python train.py --experts_per_token=4 --d_shared_expert=64 --routed_scale=7.34 --balance_bias=false --num_attention_heads=4 --positions="rope" --rope_fraction=1.0 --qk_norm=true --learning_rate=0.00184 --beta2=0.99 --train_tokens=363700000 --max_steps=5550
Below are experts of layer 7 (counted from 0) of a mixture-of-experts language model. Rows are named router (the router's row for the expert), down (a neuron's output weights, with its number) and show model dimensions 0-255. Each number is 200 + 40 x the weight over its row's rms, rounded and kept within 0 to 999.
After each expert's rows: "comes before" lists some tokens at least twice as common just after its tokens as in all text. This comes from a sample of Wikipedia text that the model never trained on. Tokens count by the router's weight.

# expert 50
router,201,168,255,226,260,196,219,231,205,163,214,284,171,251,279,239,171,201,247,193,215,161,165,217,201,161,156,212,244,300,185,138,137,178,220,205,169,183,228,117,173,211,175,221,190,242,143,225,222,224,209,185,124,210,185,185,190,109,212,201,205,203,269,157,190,173,167,128,218,106,216,186,215,179,205,132,228,150,236,277,217,192,213,223,257,196,209,253,204,115,209,203,110,152,199,196,298,211,193,194,240,189,158,249,159,243,163,239,201,190,158,220,210,178,262,256,197,247,173,255,174,166,201,240,206,261,268,166,207,257,130,200,222,268,214,192,152,183,243,142,226,198,101,201,184,171,197,172,177,176,149,254,201,175,224,184,281,220,163,156,200,213,149,182,293,186,181,234,200,182,189,123,210,215,186,218,177,181,212,125,128,225,186,150,144,142,179,195,282,195,183,242,220,176,185,203,141,170,184,259,247,166,209,147,182,241,230,138,234,252,196,193,225,276,216,196,171,231,205,214,147,216,198,268,192,145,236,215,264,206,273,138,203,170,233,169,200,238,191,180,236,219,214,220,222,157,265,163,182,145,255,277,110,155,204,189
down0,115,220,199,170,200,263,128,192,217,240,194,176,256,268,212,201,206,221,249,150,237,213,124,202,166,246,238,157,243,220,187,158,228,180,228,222,171,119,223,236,257,187,250,187,201,245,136,186,214,252,239,115,272,168,196,214,246,200,183,185,281,183,234,183,244,264,174,133,213,199,193,220,174,215,143,161,184,155,233,184,201,171,200,257,180,187,139,152,265,141,212,165,196,211,206,261,222,183,212,208,222,209,228,170,224,178,198,214,235,231,192,177,224,120,177,148,192,170,236,194,166,239,151,185,127,170,181,183,153,151,211,177,213,187,185,171,209,216,170,148,196,89,198,217,216,142,180,201,204,169,187,179,181,181,248,186,205,105,211,223,212,146,233,201,190,238,236,204,208,193,202,86,194,198,191,270,177,164,135,155,193,228,158,165,254,249,181,172,188,236,141,233,294,212,270,212,225,94,136,209,231,252,211,189,118,236,229,226,169,210,176,202,206,203,230,174,203,247,243,200,289,193,253,261,189,151,172,225,161,254,189,236,206,57,105,251,223,162,163,189,134,170,230,223,172,246,142,194,193,282,233,222,164,213,262,183
down1,189,196,165,160,278,191,173,234,205,149,243,186,153,208,169,187,253,202,234,191,269,114,204,199,181,212,226,205,164,220,208,158,220,211,185,148,235,197,197,200,210,235,198,206,176,254,179,155,205,142,180,218,168,257,228,223,145,193,226,252,207,147,199,231,209,177,210,204,186,148,205,270,231,181,260,190,260,202,213,178,211,196,194,191,203,187,231,174,172,237,170,110,151,123,177,231,241,183,195,179,244,167,219,212,250,150,170,125,193,265,219,136,260,229,216,197,270,191,282,227,169,250,230,225,171,246,187,209,182,222,283,119,94,285,118,204,205,187,184,208,171,187,153,241,154,178,240,197,176,190,253,219,230,202,160,171,272,214,196,165,211,165,187,187,203,103,187,116,171,270,179,290,170,192,230,225,193,196,181,153,188,186,119,251,225,260,158,166,224,247,138,189,191,87,176,263,159,197,195,139,175,229,167,179,250,157,206,179,268,130,225,225,197,209,201,215,161,213,159,227,274,182,159,174,151,99,272,149,188,168,226,239,185,147,178,241,220,211,176,298,259,215,240,169,259,274,228,159,177,194,235,209,220,114,175,203
comes before: "\n", "|", "==", "-", "===", " =="

# expert 2
router,133,225,159,282,250,103,248,230,196,243,217,217,141,116,154,142,269,204,222,177,124,207,149,172,123,194,175,149,187,294,222,228,216,217,230,180,267,149,183,192,259,224,131,207,187,215,168,233,269,195,220,279,213,194,149,263,209,172,238,218,258,194,162,182,119,229,228,179,219,187,272,180,258,182,190,257,179,161,177,239,191,263,145,218,171,245,218,259,193,244,131,217,200,118,233,169,236,105,205,190,204,232,135,148,217,180,172,244,155,207,159,161,154,169,205,125,217,150,232,207,207,189,161,196,173,274,158,141,205,203,173,227,212,253,191,267,244,187,257,183,201,202,229,249,216,204,267,156,229,241,262,170,214,190,244,227,289,236,230,170,169,203,208,184,249,166,195,249,182,183,199,191,210,223,260,139,205,148,214,157,168,249,145,159,156,185,200,188,141,213,200,175,148,185,137,168,225,190,205,147,297,189,236,182,211,186,109,211,250,194,233,153,219,201,198,267,196,179,167,169,141,199,218,180,200,225,147,199,264,146,241,202,175,166,206,174,233,184,167,153,195,184,177,152,225,174,149,160,213,128,199,231,176,218,289,197
down0,159,193,199,222,221,213,133,204,336,218,168,181,179,180,152,201,235,181,261,170,203,158,257,247,271,156,260,269,217,226,219,173,263,254,166,142,119,287,196,199,182,119,190,164,162,99,224,114,179,195,212,194,159,232,267,120,249,192,187,136,181,219,288,199,226,94,136,236,199,189,155,243,193,201,246,195,201,172,119,177,178,146,199,145,227,203,250,240,233,175,262,132,172,201,145,157,231,244,200,144,161,172,238,184,219,294,271,205,183,192,240,210,218,192,123,207,158,263,180,224,206,194,221,179,239,155,159,180,188,201,168,234,205,203,197,235,212,196,175,135,246,155,197,192,258,224,229,145,180,246,231,159,133,144,193,153,193,196,208,194,261,201,204,217,278,225,292,244,199,163,177,244,204,211,273,163,238,232,176,197,189,187,165,183,146,248,236,264,186,232,126,150,224,254,246,242,231,151,189,183,187,192,191,221,206,212,284,195,210,211,162,174,170,268,272,217,192,229,206,288,216,187,223,170,201,222,201,166,139,209,185,221,216,217,172,254,189,184,185,137,194,208,167,260,185,174,230,187,208,227,179,230,189,188,221,168
down1,243,185,181,220,259,117,183,208,181,188,210,173,209,208,262,194,183,201,194,266,253,107,179,186,173,49,258,126,244,200,234,199,239,230,208,234,108,160,137,209,210,217,171,260,279,216,243,241,243,207,271,248,147,232,162,186,180,263,234,172,273,236,205,222,193,195,232,214,211,221,194,244,298,235,169,156,174,186,155,224,186,274,149,203,172,202,149,201,234,244,178,234,165,180,166,237,226,186,209,233,221,234,94,219,145,224,171,253,186,159,176,183,228,222,220,169,196,155,185,222,223,289,211,161,228,227,186,251,234,101,208,236,179,178,200,235,211,193,232,212,185,221,189,229,260,168,229,256,257,214,164,248,265,150,214,217,186,162,186,222,133,271,170,245,159,193,238,231,216,197,221,148,208,215,213,151,202,155,272,276,212,243,209,151,229,219,188,170,236,183,277,191,111,216,213,174,229,184,212,158,204,284,196,169,220,232,168,161,242,183,184,217,189,169,148,180,196,227,195,231,199,124,247,239,196,214,210,233,226,188,258,143,130,213,196,208,281,218,143,223,187,212,203,259,219,198,151,276,100,180,167,164,159,210,248,246
comes before: "\n", " The", " the", " a", " was", " He"

# expert 37
router,276,224,136,183,123,252,279,221,189,272,149,222,212,191,166,184,148,157,214,208,196,227,221,247,171,230,212,214,208,174,223,182,220,151,208,193,274,216,210,208,199,271,154,233,198,210,212,179,242,190,216,222,130,217,149,257,236,131,238,202,210,166,189,146,202,285,234,245,183,190,144,175,238,112,181,227,226,119,189,229,127,218,213,172,199,252,202,276,242,288,161,203,167,232,204,239,228,144,155,227,153,207,250,180,176,225,271,209,177,167,202,111,210,278,224,131,213,206,257,189,221,141,213,195,151,207,121,172,184,183,204,242,155,175,129,140,247,157,238,173,228,233,170,158,229,265,178,177,208,181,204,185,128,154,174,262,256,180,188,143,178,168,150,189,186,166,151,206,164,184,259,202,241,172,252,155,195,222,136,210,185,203,275,284,230,247,271,169,214,226,131,232,120,199,185,130,194,202,228,217,139,181,164,254,229,203,235,161,206,186,219,264,210,176,184,224,189,172,154,230,250,185,209,236,146,193,232,198,214,157,230,202,237,238,207,313,222,188,144,186,184,202,247,222,221,191,183,128,220,270,135,267,170,153,232,259
down0,187,131,236,167,181,151,177,136,200,221,233,264,187,184,131,158,174,103,138,189,119,119,247,169,220,198,166,172,176,194,270,225,250,181,191,170,163,122,187,179,211,199,182,247,226,209,203,217,198,263,169,179,196,196,214,212,183,251,144,215,216,139,138,144,215,149,184,133,138,173,138,173,134,194,181,142,223,209,201,223,244,193,127,239,156,123,148,201,194,172,206,225,162,261,235,158,264,256,256,208,235,223,167,188,190,206,312,212,201,196,156,162,290,136,207,211,242,231,201,230,194,215,133,263,211,240,158,194,239,151,146,302,267,234,244,204,261,186,142,162,221,245,154,235,225,194,131,215,215,213,184,108,161,220,267,198,198,205,203,134,236,225,217,244,135,168,195,197,226,233,235,198,246,156,214,256,166,149,152,175,157,147,234,174,209,208,234,204,211,168,199,202,236,202,186,188,245,158,217,186,156,215,272,95,241,172,211,237,232,146,193,234,175,192,169,260,228,240,239,244,138,166,232,170,216,233,221,276,247,204,178,236,187,215,166,214,200,216,154,171,181,228,176,188,197,241,257,199,256,123,165,241,224,258,162,221
down1,148,201,192,261,131,225,211,184,218,203,207,222,183,296,171,239,117,266,245,179,232,74,196,189,230,153,161,182,169,147,190,217,228,139,216,199,211,181,273,173,200,150,218,181,182,196,284,187,147,201,201,126,149,187,239,154,255,226,279,148,199,199,214,209,171,207,147,203,202,169,229,220,134,168,170,204,250,268,239,180,245,215,91,167,206,247,169,205,203,143,212,130,152,202,156,140,193,234,181,102,215,223,214,140,208,158,189,157,223,253,161,245,214,196,202,154,243,218,214,257,139,203,89,197,202,233,232,232,174,196,197,251,175,241,170,209,194,227,209,215,188,232,163,253,184,156,190,157,148,147,212,202,200,171,162,154,194,160,266,178,147,120,260,192,151,225,246,218,145,199,193,180,168,164,165,186,233,181,261,205,229,217,200,246,207,191,174,118,201,204,170,199,252,230,217,202,210,293,269,151,247,102,228,225,230,178,205,153,267,136,203,233,190,242,172,187,205,177,137,202,217,253,262,234,179,185,191,196,279,196,163,209,164,183,239,212,173,138,161,181,293,187,241,199,239,232,284,208,246,134,160,226,205,215,185,197
comes before: " the", " ", " a", " 19", "c", " his"

# expert 28
router,249,277,137,196,144,185,246,130,220,237,180,283,173,240,132,237,175,190,226,198,161,179,187,227,185,177,135,180,102,231,172,226,113,144,167,95,170,229,265,257,228,208,180,214,155,273,175,202,197,206,192,195,184,189,205,192,209,215,178,123,167,171,260,146,184,185,267,192,217,216,194,139,183,225,146,203,172,230,200,250,142,218,179,223,260,184,193,262,158,209,242,203,182,81,162,231,194,174,159,155,179,145,200,208,244,218,282,236,155,201,256,258,214,241,133,156,217,241,211,222,191,188,128,162,240,235,201,177,144,222,168,234,233,153,204,179,283,270,262,215,168,141,150,258,212,180,179,180,122,245,200,241,156,204,213,275,167,219,233,259,180,161,183,213,233,221,247,175,181,252,173,202,225,169,219,180,169,256,130,155,263,186,221,149,221,208,224,259,199,235,268,200,260,264,190,220,245,219,204,199,232,190,225,243,157,244,142,196,220,151,207,146,196,152,290,163,147,206,162,227,209,209,182,225,183,201,198,153,216,185,245,199,175,131,185,209,192,152,231,256,169,231,187,207,186,274,172,221,284,207,224,161,245,179,115,210
down0,230,215,240,219,149,114,249,244,236,203,209,140,106,136,196,227,243,252,268,210,248,153,169,170,164,170,145,210,179,202,232,246,226,200,161,199,197,205,155,282,216,183,189,223,264,152,207,231,133,160,186,180,135,124,168,208,188,196,208,248,248,155,195,217,198,241,169,150,185,184,156,153,185,138,161,155,214,143,250,228,180,250,244,217,182,120,176,207,228,197,187,217,193,194,293,176,187,304,133,162,171,233,125,144,216,223,200,191,151,228,209,142,210,193,211,156,223,146,158,244,215,168,163,225,200,161,222,201,242,213,224,181,172,208,210,220,241,246,172,209,298,194,217,217,232,194,210,190,132,228,267,207,220,163,249,242,224,200,227,211,247,231,223,224,315,209,241,157,207,260,174,185,181,222,236,197,321,238,224,117,196,202,215,176,187,186,226,122,147,229,158,184,193,160,147,212,148,177,188,165,251,247,105,241,178,148,221,174,93,187,248,218,173,254,165,228,192,237,235,167,174,185,218,204,157,226,230,148,142,200,231,169,180,245,217,207,219,220,160,126,158,207,148,179,286,239,195,152,200,173,126,241,196,252,239,206
down1,183,257,172,224,259,171,154,172,231,188,234,206,209,218,143,166,177,249,144,212,173,120,190,224,222,166,205,164,199,147,289,243,240,192,231,164,238,215,262,153,262,175,240,163,219,187,169,128,198,216,107,225,178,199,232,178,213,126,199,217,212,236,157,227,224,266,199,166,179,224,217,219,207,281,137,180,221,215,207,203,243,174,150,198,267,237,206,250,209,170,212,197,118,139,171,188,204,239,177,203,165,168,199,223,190,281,182,259,221,162,131,207,218,128,147,203,147,219,254,178,193,277,186,130,257,161,216,238,209,290,188,112,240,217,232,171,152,225,217,207,191,252,152,227,183,186,219,239,147,164,247,248,214,182,206,186,247,246,219,173,181,116,177,172,254,188,201,85,200,202,171,174,212,212,217,306,187,198,175,190,189,206,156,147,215,183,215,162,259,196,197,205,219,177,230,194,173,230,204,195,195,234,266,244,107,232,245,169,121,191,264,219,222,188,94,173,192,223,210,217,210,230,248,171,210,76,232,199,180,162,176,145,187,138,176,151,208,231,257,148,137,181,147,241,276,195,144,205,264,224,209,235,202,171,133,180
comes before: " to", "s", " the", " of", " in", " by"

# expert 34
router,207,201,233,188,153,198,176,209,183,275,207,213,123,160,127,126,211,217,248,222,211,222,160,239,143,118,191,169,198,198,279,230,210,210,200,199,250,203,230,210,251,316,179,198,150,220,200,256,247,196,166,207,231,124,152,231,203,169,293,256,254,227,158,225,171,197,193,275,251,123,279,124,238,236,230,237,182,216,125,192,208,222,207,201,206,222,137,236,269,277,165,179,252,187,230,226,247,131,174,131,189,277,143,174,170,159,150,226,123,104,137,181,201,190,232,148,201,204,240,183,162,241,188,207,133,174,178,119,114,182,166,250,152,197,238,258,269,217,201,198,227,187,190,222,149,216,231,181,247,183,288,201,148,168,237,239,270,228,208,183,231,185,162,151,272,167,204,186,174,251,227,169,239,197,206,176,169,219,180,235,191,249,171,175,170,168,223,159,176,190,225,152,119,156,223,183,190,227,194,211,282,194,260,162,175,185,140,190,171,189,180,165,181,184,180,202,212,217,159,205,158,194,275,226,157,249,175,208,277,236,226,192,142,245,231,136,245,184,211,199,174,229,195,200,193,171,170,155,215,152,188,178,199,263,157,177
down0,153,196,201,233,257,228,178,190,204,226,205,190,227,152,236,202,226,185,201,176,142,267,212,201,152,193,141,215,232,178,248,237,192,279,195,172,174,169,267,206,208,150,196,155,170,241,171,185,212,161,195,244,317,233,197,161,156,111,253,217,161,149,276,169,225,154,197,148,269,170,224,106,123,241,156,176,249,184,153,203,183,174,199,221,257,258,150,240,133,195,262,283,285,160,174,180,221,173,247,183,249,304,182,169,266,199,196,151,229,218,156,202,117,195,236,134,290,171,208,149,233,171,180,88,253,165,254,202,230,181,168,185,204,270,180,217,202,199,198,229,205,110,176,189,205,209,241,176,212,213,211,201,241,163,150,163,165,230,205,232,266,229,217,151,235,160,217,247,208,225,174,230,140,228,194,125,216,186,201,120,231,215,183,197,234,244,236,194,259,272,197,228,214,210,222,165,171,228,184,231,229,255,295,153,229,250,213,196,203,187,222,221,178,180,137,163,227,188,163,121,229,283,165,218,209,232,148,227,247,200,217,229,256,234,218,199,225,187,177,192,225,140,201,177,277,242,201,184,139,219,214,209,150,205,231,247
down1,110,198,227,228,204,142,286,146,233,128,193,207,164,161,283,169,270,257,185,189,198,260,208,200,207,221,150,269,197,222,176,173,211,191,224,187,234,201,205,225,201,237,235,189,192,185,168,119,211,192,221,245,201,175,261,205,180,202,202,177,134,168,216,241,205,131,192,142,223,241,188,244,186,198,187,268,158,169,242,116,228,147,173,183,89,208,193,161,184,179,140,191,230,206,257,225,287,259,151,156,234,234,253,246,197,173,169,203,210,117,225,176,219,174,208,213,166,206,172,210,210,244,162,212,228,257,213,211,226,246,192,124,251,222,166,241,206,226,235,186,189,199,214,152,158,187,220,124,199,197,238,137,144,208,226,198,227,175,198,154,146,167,198,299,193,253,228,226,185,173,245,244,219,233,111,236,169,184,150,110,201,233,163,215,222,98,194,133,183,236,169,178,192,179,256,264,175,226,197,279,150,195,144,236,163,274,216,156,195,286,184,189,215,106,211,295,196,220,181,224,258,229,199,170,134,172,164,155,167,229,210,188,305,128,237,189,186,194,212,181,233,230,134,177,198,213,222,196,175,179,210,213,142,204,233,124
comes before: " ", " the", " and", " a", " which", " but"

# expert 6
router,162,221,159,211,243,183,240,192,192,193,197,240,218,116,170,150,250,169,250,194,128,233,210,210,199,185,212,212,198,236,209,176,243,218,236,134,149,251,215,191,244,145,109,237,173,237,178,203,168,199,205,214,195,239,238,217,152,164,173,151,241,125,177,166,231,114,226,242,208,202,226,154,126,165,273,162,196,166,209,201,217,176,219,244,226,213,209,153,192,207,157,133,219,235,172,181,226,239,224,228,166,244,173,241,223,244,172,216,168,233,268,190,215,150,182,144,271,225,212,248,192,177,236,143,234,227,136,288,287,145,204,201,227,203,190,223,161,134,202,161,168,222,231,199,158,137,296,188,206,210,210,201,281,150,229,219,150,256,245,187,257,224,260,184,182,183,252,208,231,210,151,164,230,198,172,147,262,144,212,144,150,288,174,171,243,259,187,169,231,307,216,160,278,241,105,195,204,125,220,229,208,213,252,212,235,252,153,238,237,185,202,172,177,192,219,193,240,212,234,214,242,152,243,243,205,166,271,220,259,162,182,154,129,206,210,145,192,203,140,275,268,176,134,190,169,210,171,97,140,208,187,197,185,197,177,152
down0,156,169,187,218,178,245,139,197,221,245,167,208,159,150,184,193,234,215,198,161,189,417,295,366,246,163,193,222,205,204,150,232,232,169,211,220,165,170,123,225,230,205,173,185,187,233,215,253,206,227,188,201,224,239,267,238,232,177,230,149,201,173,227,256,175,179,229,179,148,200,234,215,221,201,215,221,195,212,201,157,230,177,184,204,176,248,181,130,250,153,172,206,244,226,222,214,175,119,256,168,180,216,210,180,173,200,247,165,213,180,246,193,201,190,176,192,237,186,207,233,100,186,293,123,262,213,191,183,191,121,215,176,208,245,206,210,112,269,227,224,191,219,175,225,202,207,187,149,269,167,212,248,181,227,173,197,196,214,199,179,191,201,191,248,165,195,174,191,195,137,172,218,249,219,143,199,279,198,178,190,239,201,296,209,185,170,250,231,209,234,188,174,180,179,238,187,231,191,210,187,193,193,191,118,257,166,185,208,243,194,161,257,170,171,203,205,158,211,202,133,160,220,326,196,214,176,224,281,227,253,208,188,295,202,154,107,240,229,174,274,212,201,252,197,219,195,245,217,136,165,176,236,228,164,192,176
down1,231,193,171,234,121,208,239,221,205,214,149,207,183,173,237,251,222,213,232,207,192,273,247,244,229,158,211,202,223,238,110,244,218,213,215,286,160,180,236,178,270,158,216,232,291,163,220,159,178,222,175,163,194,288,231,212,165,214,258,210,238,191,253,229,213,186,156,98,196,174,260,146,148,252,252,168,140,187,199,176,184,217,210,154,157,193,202,224,173,155,265,160,201,176,157,228,253,255,202,211,196,172,116,151,286,211,177,216,174,125,198,213,137,206,239,241,99,187,128,233,212,222,251,163,210,219,212,189,190,192,216,234,181,179,194,206,160,190,269,103,173,254,201,211,167,203,229,154,158,201,181,192,120,167,248,217,179,210,206,225,174,112,211,171,138,211,226,149,152,203,177,205,245,147,173,244,246,225,214,244,182,189,204,168,255,161,186,238,172,248,178,148,231,230,223,141,274,194,196,178,229,159,198,207,193,243,130,253,250,177,283,153,251,188,276,193,120,210,265,118,220,137,296,177,144,192,202,246,198,139,219,184,223,174,239,137,225,202,256,197,219,224,227,208,172,242,217,146,114,219,192,183,159,227,207,176
comes before: "\n", " The", " |", "°", " In", "%"

# expert 38
router,170,192,222,148,164,177,292,230,183,267,158,206,175,259,208,176,188,202,208,166,126,219,149,193,221,187,201,184,244,250,136,185,244,239,245,216,188,237,202,197,246,183,175,255,172,237,136,208,169,229,255,180,167,232,225,207,160,160,159,275,258,144,218,168,170,177,178,246,177,173,205,203,226,131,222,189,172,106,191,213,162,208,158,235,257,204,217,203,181,148,175,149,175,146,229,176,212,264,209,118,210,210,166,167,184,265,169,195,199,249,177,237,221,168,168,160,232,134,209,169,194,204,169,125,190,237,222,226,199,162,183,164,211,206,134,211,137,208,234,155,203,200,201,182,217,273,288,124,198,234,305,177,190,146,188,195,248,200,246,163,244,192,183,166,242,178,216,199,135,288,201,126,189,258,229,169,214,192,145,126,163,216,150,182,245,207,190,107,163,223,166,172,212,162,199,219,194,171,244,198,216,177,259,257,142,280,162,218,226,279,169,255,242,213,256,216,276,242,156,184,149,205,234,222,213,166,179,254,237,230,186,154,137,177,154,179,209,192,191,180,316,217,267,255,260,185,231,153,206,152,235,258,253,124,261,148
down0,279,187,191,182,256,135,268,237,170,230,218,259,211,230,201,142,204,144,265,273,184,252,237,162,171,113,216,118,222,276,222,159,171,212,194,186,246,238,272,181,276,173,260,218,167,181,197,214,177,230,179,213,170,175,177,216,177,225,233,239,264,167,235,149,209,183,257,323,168,217,177,237,201,209,122,183,134,280,206,217,262,230,208,240,150,221,191,147,220,238,199,207,148,220,165,192,205,196,212,140,211,201,163,199,173,198,123,200,188,185,217,189,201,173,132,195,219,223,230,220,207,164,239,159,216,228,197,208,206,144,176,197,216,156,186,196,307,195,231,212,203,159,177,205,204,269,166,205,174,184,134,160,172,177,140,225,274,210,226,224,216,239,233,261,196,168,189,208,251,170,248,180,253,222,272,232,172,265,192,151,132,168,148,226,242,192,211,169,176,273,214,187,246,160,207,240,220,189,204,206,231,245,123,257,182,207,203,221,288,212,182,252,187,171,213,217,232,245,222,231,200,229,85,202,224,202,182,176,197,171,201,163,229,245,137,257,245,187,203,211,244,49,209,275,130,153,264,207,237,196,252,262,181,227,191,151
down1,231,176,195,198,138,189,267,265,300,197,253,197,236,291,184,181,186,185,149,227,197,293,203,158,228,218,203,151,255,211,204,167,183,210,139,131,209,218,170,179,199,145,297,161,181,181,207,182,195,188,194,218,208,213,103,204,244,169,179,238,221,152,170,130,215,148,172,280,216,219,230,174,237,176,132,149,194,163,204,202,269,158,173,215,255,236,245,178,185,197,160,253,232,169,153,190,226,232,228,155,132,199,207,223,195,246,211,221,172,147,208,174,214,212,204,133,214,217,227,233,170,192,170,163,258,160,183,238,174,243,248,277,190,187,202,280,308,159,160,209,216,243,210,168,163,204,216,238,176,176,107,170,151,161,228,223,141,221,204,192,147,225,145,151,212,177,261,170,224,202,168,191,223,209,204,163,168,167,196,196,228,205,276,201,234,314,239,260,208,235,228,203,181,141,248,276,122,194,189,191,254,192,237,198,181,97,269,211,154,283,144,199,225,196,142,176,182,195,198,228,197,262,274,211,243,229,184,174,158,133,182,242,205,220,170,223,208,102,210,176,187,152,232,222,261,186,225,170,207,244,199,170,231,221,269,124
comes before: "\n", "|", "-", " The", " In", " It"

# expert 45
router,196,163,233,224,197,171,149,279,228,239,263,184,252,242,240,184,263,179,225,211,185,203,250,203,149,269,207,228,302,168,147,151,230,176,165,167,238,233,224,219,274,150,190,185,203,135,223,242,247,241,176,182,195,224,147,206,189,131,208,217,212,150,165,194,278,179,219,208,277,194,204,155,208,203,264,182,207,162,179,263,151,154,259,224,142,169,242,187,176,226,245,165,227,238,247,251,138,165,176,149,223,204,133,185,153,237,235,223,175,176,128,162,185,247,292,156,190,172,205,200,202,217,158,190,179,224,177,243,181,235,132,234,242,177,159,242,214,123,189,139,236,278,202,225,192,180,181,190,195,278,256,268,238,203,244,217,162,219,177,195,210,249,215,161,161,212,152,193,132,219,160,191,198,226,231,141,188,280,215,153,168,183,256,199,188,263,204,206,206,325,206,202,160,213,263,214,205,189,249,201,117,178,190,224,268,223,234,231,227,242,207,169,251,232,217,254,183,119,158,158,152,226,117,264,173,166,235,276,203,238,211,237,199,205,172,246,196,139,175,240,231,236,228,275,193,225,225,170,269,266,244,250,204,174,226,134
down0,190,184,180,137,237,183,228,237,237,156,225,166,186,206,121,186,171,213,270,168,224,203,119,237,218,203,252,179,202,153,186,206,170,282,250,221,135,246,181,159,218,278,146,237,216,223,231,261,216,134,228,191,167,240,209,158,187,167,235,219,192,195,194,197,152,182,161,187,200,210,179,225,149,206,240,217,224,269,219,182,186,246,199,226,223,193,203,218,110,169,187,224,222,169,136,183,243,304,208,217,183,214,136,208,262,195,248,211,209,223,175,276,205,213,233,264,151,201,211,105,226,272,207,163,167,227,185,145,254,217,290,168,133,182,234,295,246,233,188,218,163,205,195,234,218,141,240,259,223,190,185,209,201,171,176,114,164,265,153,238,167,131,179,276,275,153,247,163,271,271,166,168,219,117,125,196,178,200,159,198,221,168,203,247,183,226,172,243,248,163,239,214,227,255,161,276,176,155,193,176,228,186,288,179,209,207,189,189,201,195,190,259,161,132,206,168,243,197,241,193,248,219,254,129,203,202,116,192,222,180,225,213,120,226,198,162,182,184,190,195,208,191,171,234,276,193,187,142,217,212,242,126,231,230,294,159
down1,161,185,195,171,133,176,239,227,149,197,196,186,204,173,166,188,142,249,168,167,215,218,188,194,248,113,148,184,194,156,159,229,190,165,136,190,171,231,185,203,249,194,241,217,174,212,267,192,155,163,145,206,261,243,176,255,160,268,235,216,212,306,196,122,173,171,93,168,203,182,144,241,215,192,246,206,171,245,170,138,195,211,193,165,169,166,198,287,204,149,202,188,223,179,160,172,199,258,203,200,260,213,180,272,196,159,158,211,126,203,264,155,237,243,148,206,199,194,158,205,213,149,184,122,266,226,161,231,194,198,206,154,218,203,226,50,232,216,219,166,178,229,165,156,276,191,260,185,236,177,136,191,201,161,220,180,177,143,197,175,177,191,246,227,160,219,244,214,180,125,199,193,166,245,243,300,225,175,210,216,248,208,192,242,185,201,204,155,181,243,289,251,180,85,181,196,164,285,192,212,168,183,189,247,181,284,154,226,168,255,289,204,171,174,184,219,255,154,237,139,211,205,213,178,161,191,199,139,113,208,165,177,154,149,194,159,167,227,159,214,230,180,193,186,288,217,213,146,238,223,195,206,163,215,248,160
comes before: " ", " 0", ".", " the", " 1", " 2"

# expert 31
router,186,155,186,227,227,259,282,252,245,291,170,264,164,167,150,142,160,162,235,208,151,230,186,231,171,204,187,254,179,171,243,166,185,111,200,211,270,234,203,201,284,217,140,244,189,159,199,159,241,187,199,249,205,236,172,255,251,162,251,221,226,102,135,171,173,258,224,221,224,126,176,182,255,189,198,285,230,121,186,262,160,211,140,217,232,289,177,269,209,226,170,210,221,189,182,208,232,96,132,182,164,270,211,112,126,218,227,231,120,94,251,146,207,254,219,137,230,220,208,207,153,188,158,142,190,224,155,170,210,213,160,189,178,194,208,161,220,164,249,201,245,207,206,140,224,228,219,167,251,182,227,182,164,168,204,236,202,231,216,152,196,164,161,228,194,203,247,250,208,178,209,215,228,166,243,131,227,216,152,215,180,200,256,217,218,208,280,172,229,249,129,194,162,244,161,188,168,207,196,206,215,140,188,250,202,218,127,162,241,141,216,174,250,206,224,173,238,186,179,249,219,219,230,222,141,220,178,170,184,156,204,243,182,250,279,254,215,159,132,225,244,209,236,188,207,166,178,172,202,258,202,262,211,206,209,271
down0,147,224,239,79,175,192,192,211,152,197,280,229,243,176,175,179,206,181,211,238,208,129,150,247,183,242,227,175,133,232,241,179,171,131,262,224,133,258,221,152,176,164,194,162,246,199,274,219,243,252,157,229,214,247,137,230,203,234,189,214,205,239,164,240,182,222,182,172,132,192,203,189,183,143,140,229,197,232,202,188,129,145,201,175,138,196,211,191,195,143,192,250,101,151,238,205,234,143,184,179,205,88,197,199,205,188,242,143,206,168,257,170,183,223,167,222,263,137,259,177,204,249,220,188,296,185,197,173,186,207,231,166,228,171,232,209,191,196,183,197,242,156,188,192,249,237,170,239,187,168,162,263,180,226,232,262,246,295,158,191,240,138,189,191,145,210,206,138,194,215,211,194,228,209,210,163,159,182,177,214,145,232,297,163,245,174,192,212,196,184,218,134,215,178,163,239,243,168,194,245,231,206,178,248,140,148,225,155,138,142,219,245,193,185,142,116,237,206,225,225,116,222,167,179,221,190,243,216,276,224,189,194,187,140,146,105,245,183,289,176,151,213,241,93,220,233,195,183,253,211,216,151,248,204,231,181
down1,305,229,232,181,227,199,288,225,191,189,193,213,240,273,207,235,219,213,186,186,126,193,160,231,181,196,155,206,239,169,201,249,281,215,214,216,132,195,217,174,150,202,107,109,189,225,141,248,200,244,240,185,165,225,219,230,194,219,147,238,221,156,268,110,183,210,233,165,183,204,167,249,223,173,224,184,243,197,232,225,168,225,242,242,202,169,213,191,111,157,201,181,213,143,192,169,213,200,245,161,255,226,112,148,196,255,188,185,147,184,209,262,229,143,195,164,195,230,190,264,91,245,185,301,212,170,295,134,172,149,194,151,177,217,217,196,198,215,276,143,170,270,201,214,259,138,211,153,211,181,176,166,195,179,197,193,206,212,252,187,223,238,142,212,157,186,188,156,130,261,243,154,197,177,241,154,193,181,115,162,190,225,254,178,166,276,170,235,232,189,203,186,243,269,230,164,219,192,244,189,201,156,202,237,220,198,278,277,203,267,199,166,217,230,270,163,162,168,265,273,214,249,148,153,251,213,177,179,157,226,257,169,196,199,177,181,171,169,142,242,194,229,200,214,202,203,248,215,208,104,204,249,189,253,225,166
comes before: " the", " a", " 19", " his", " an", " this"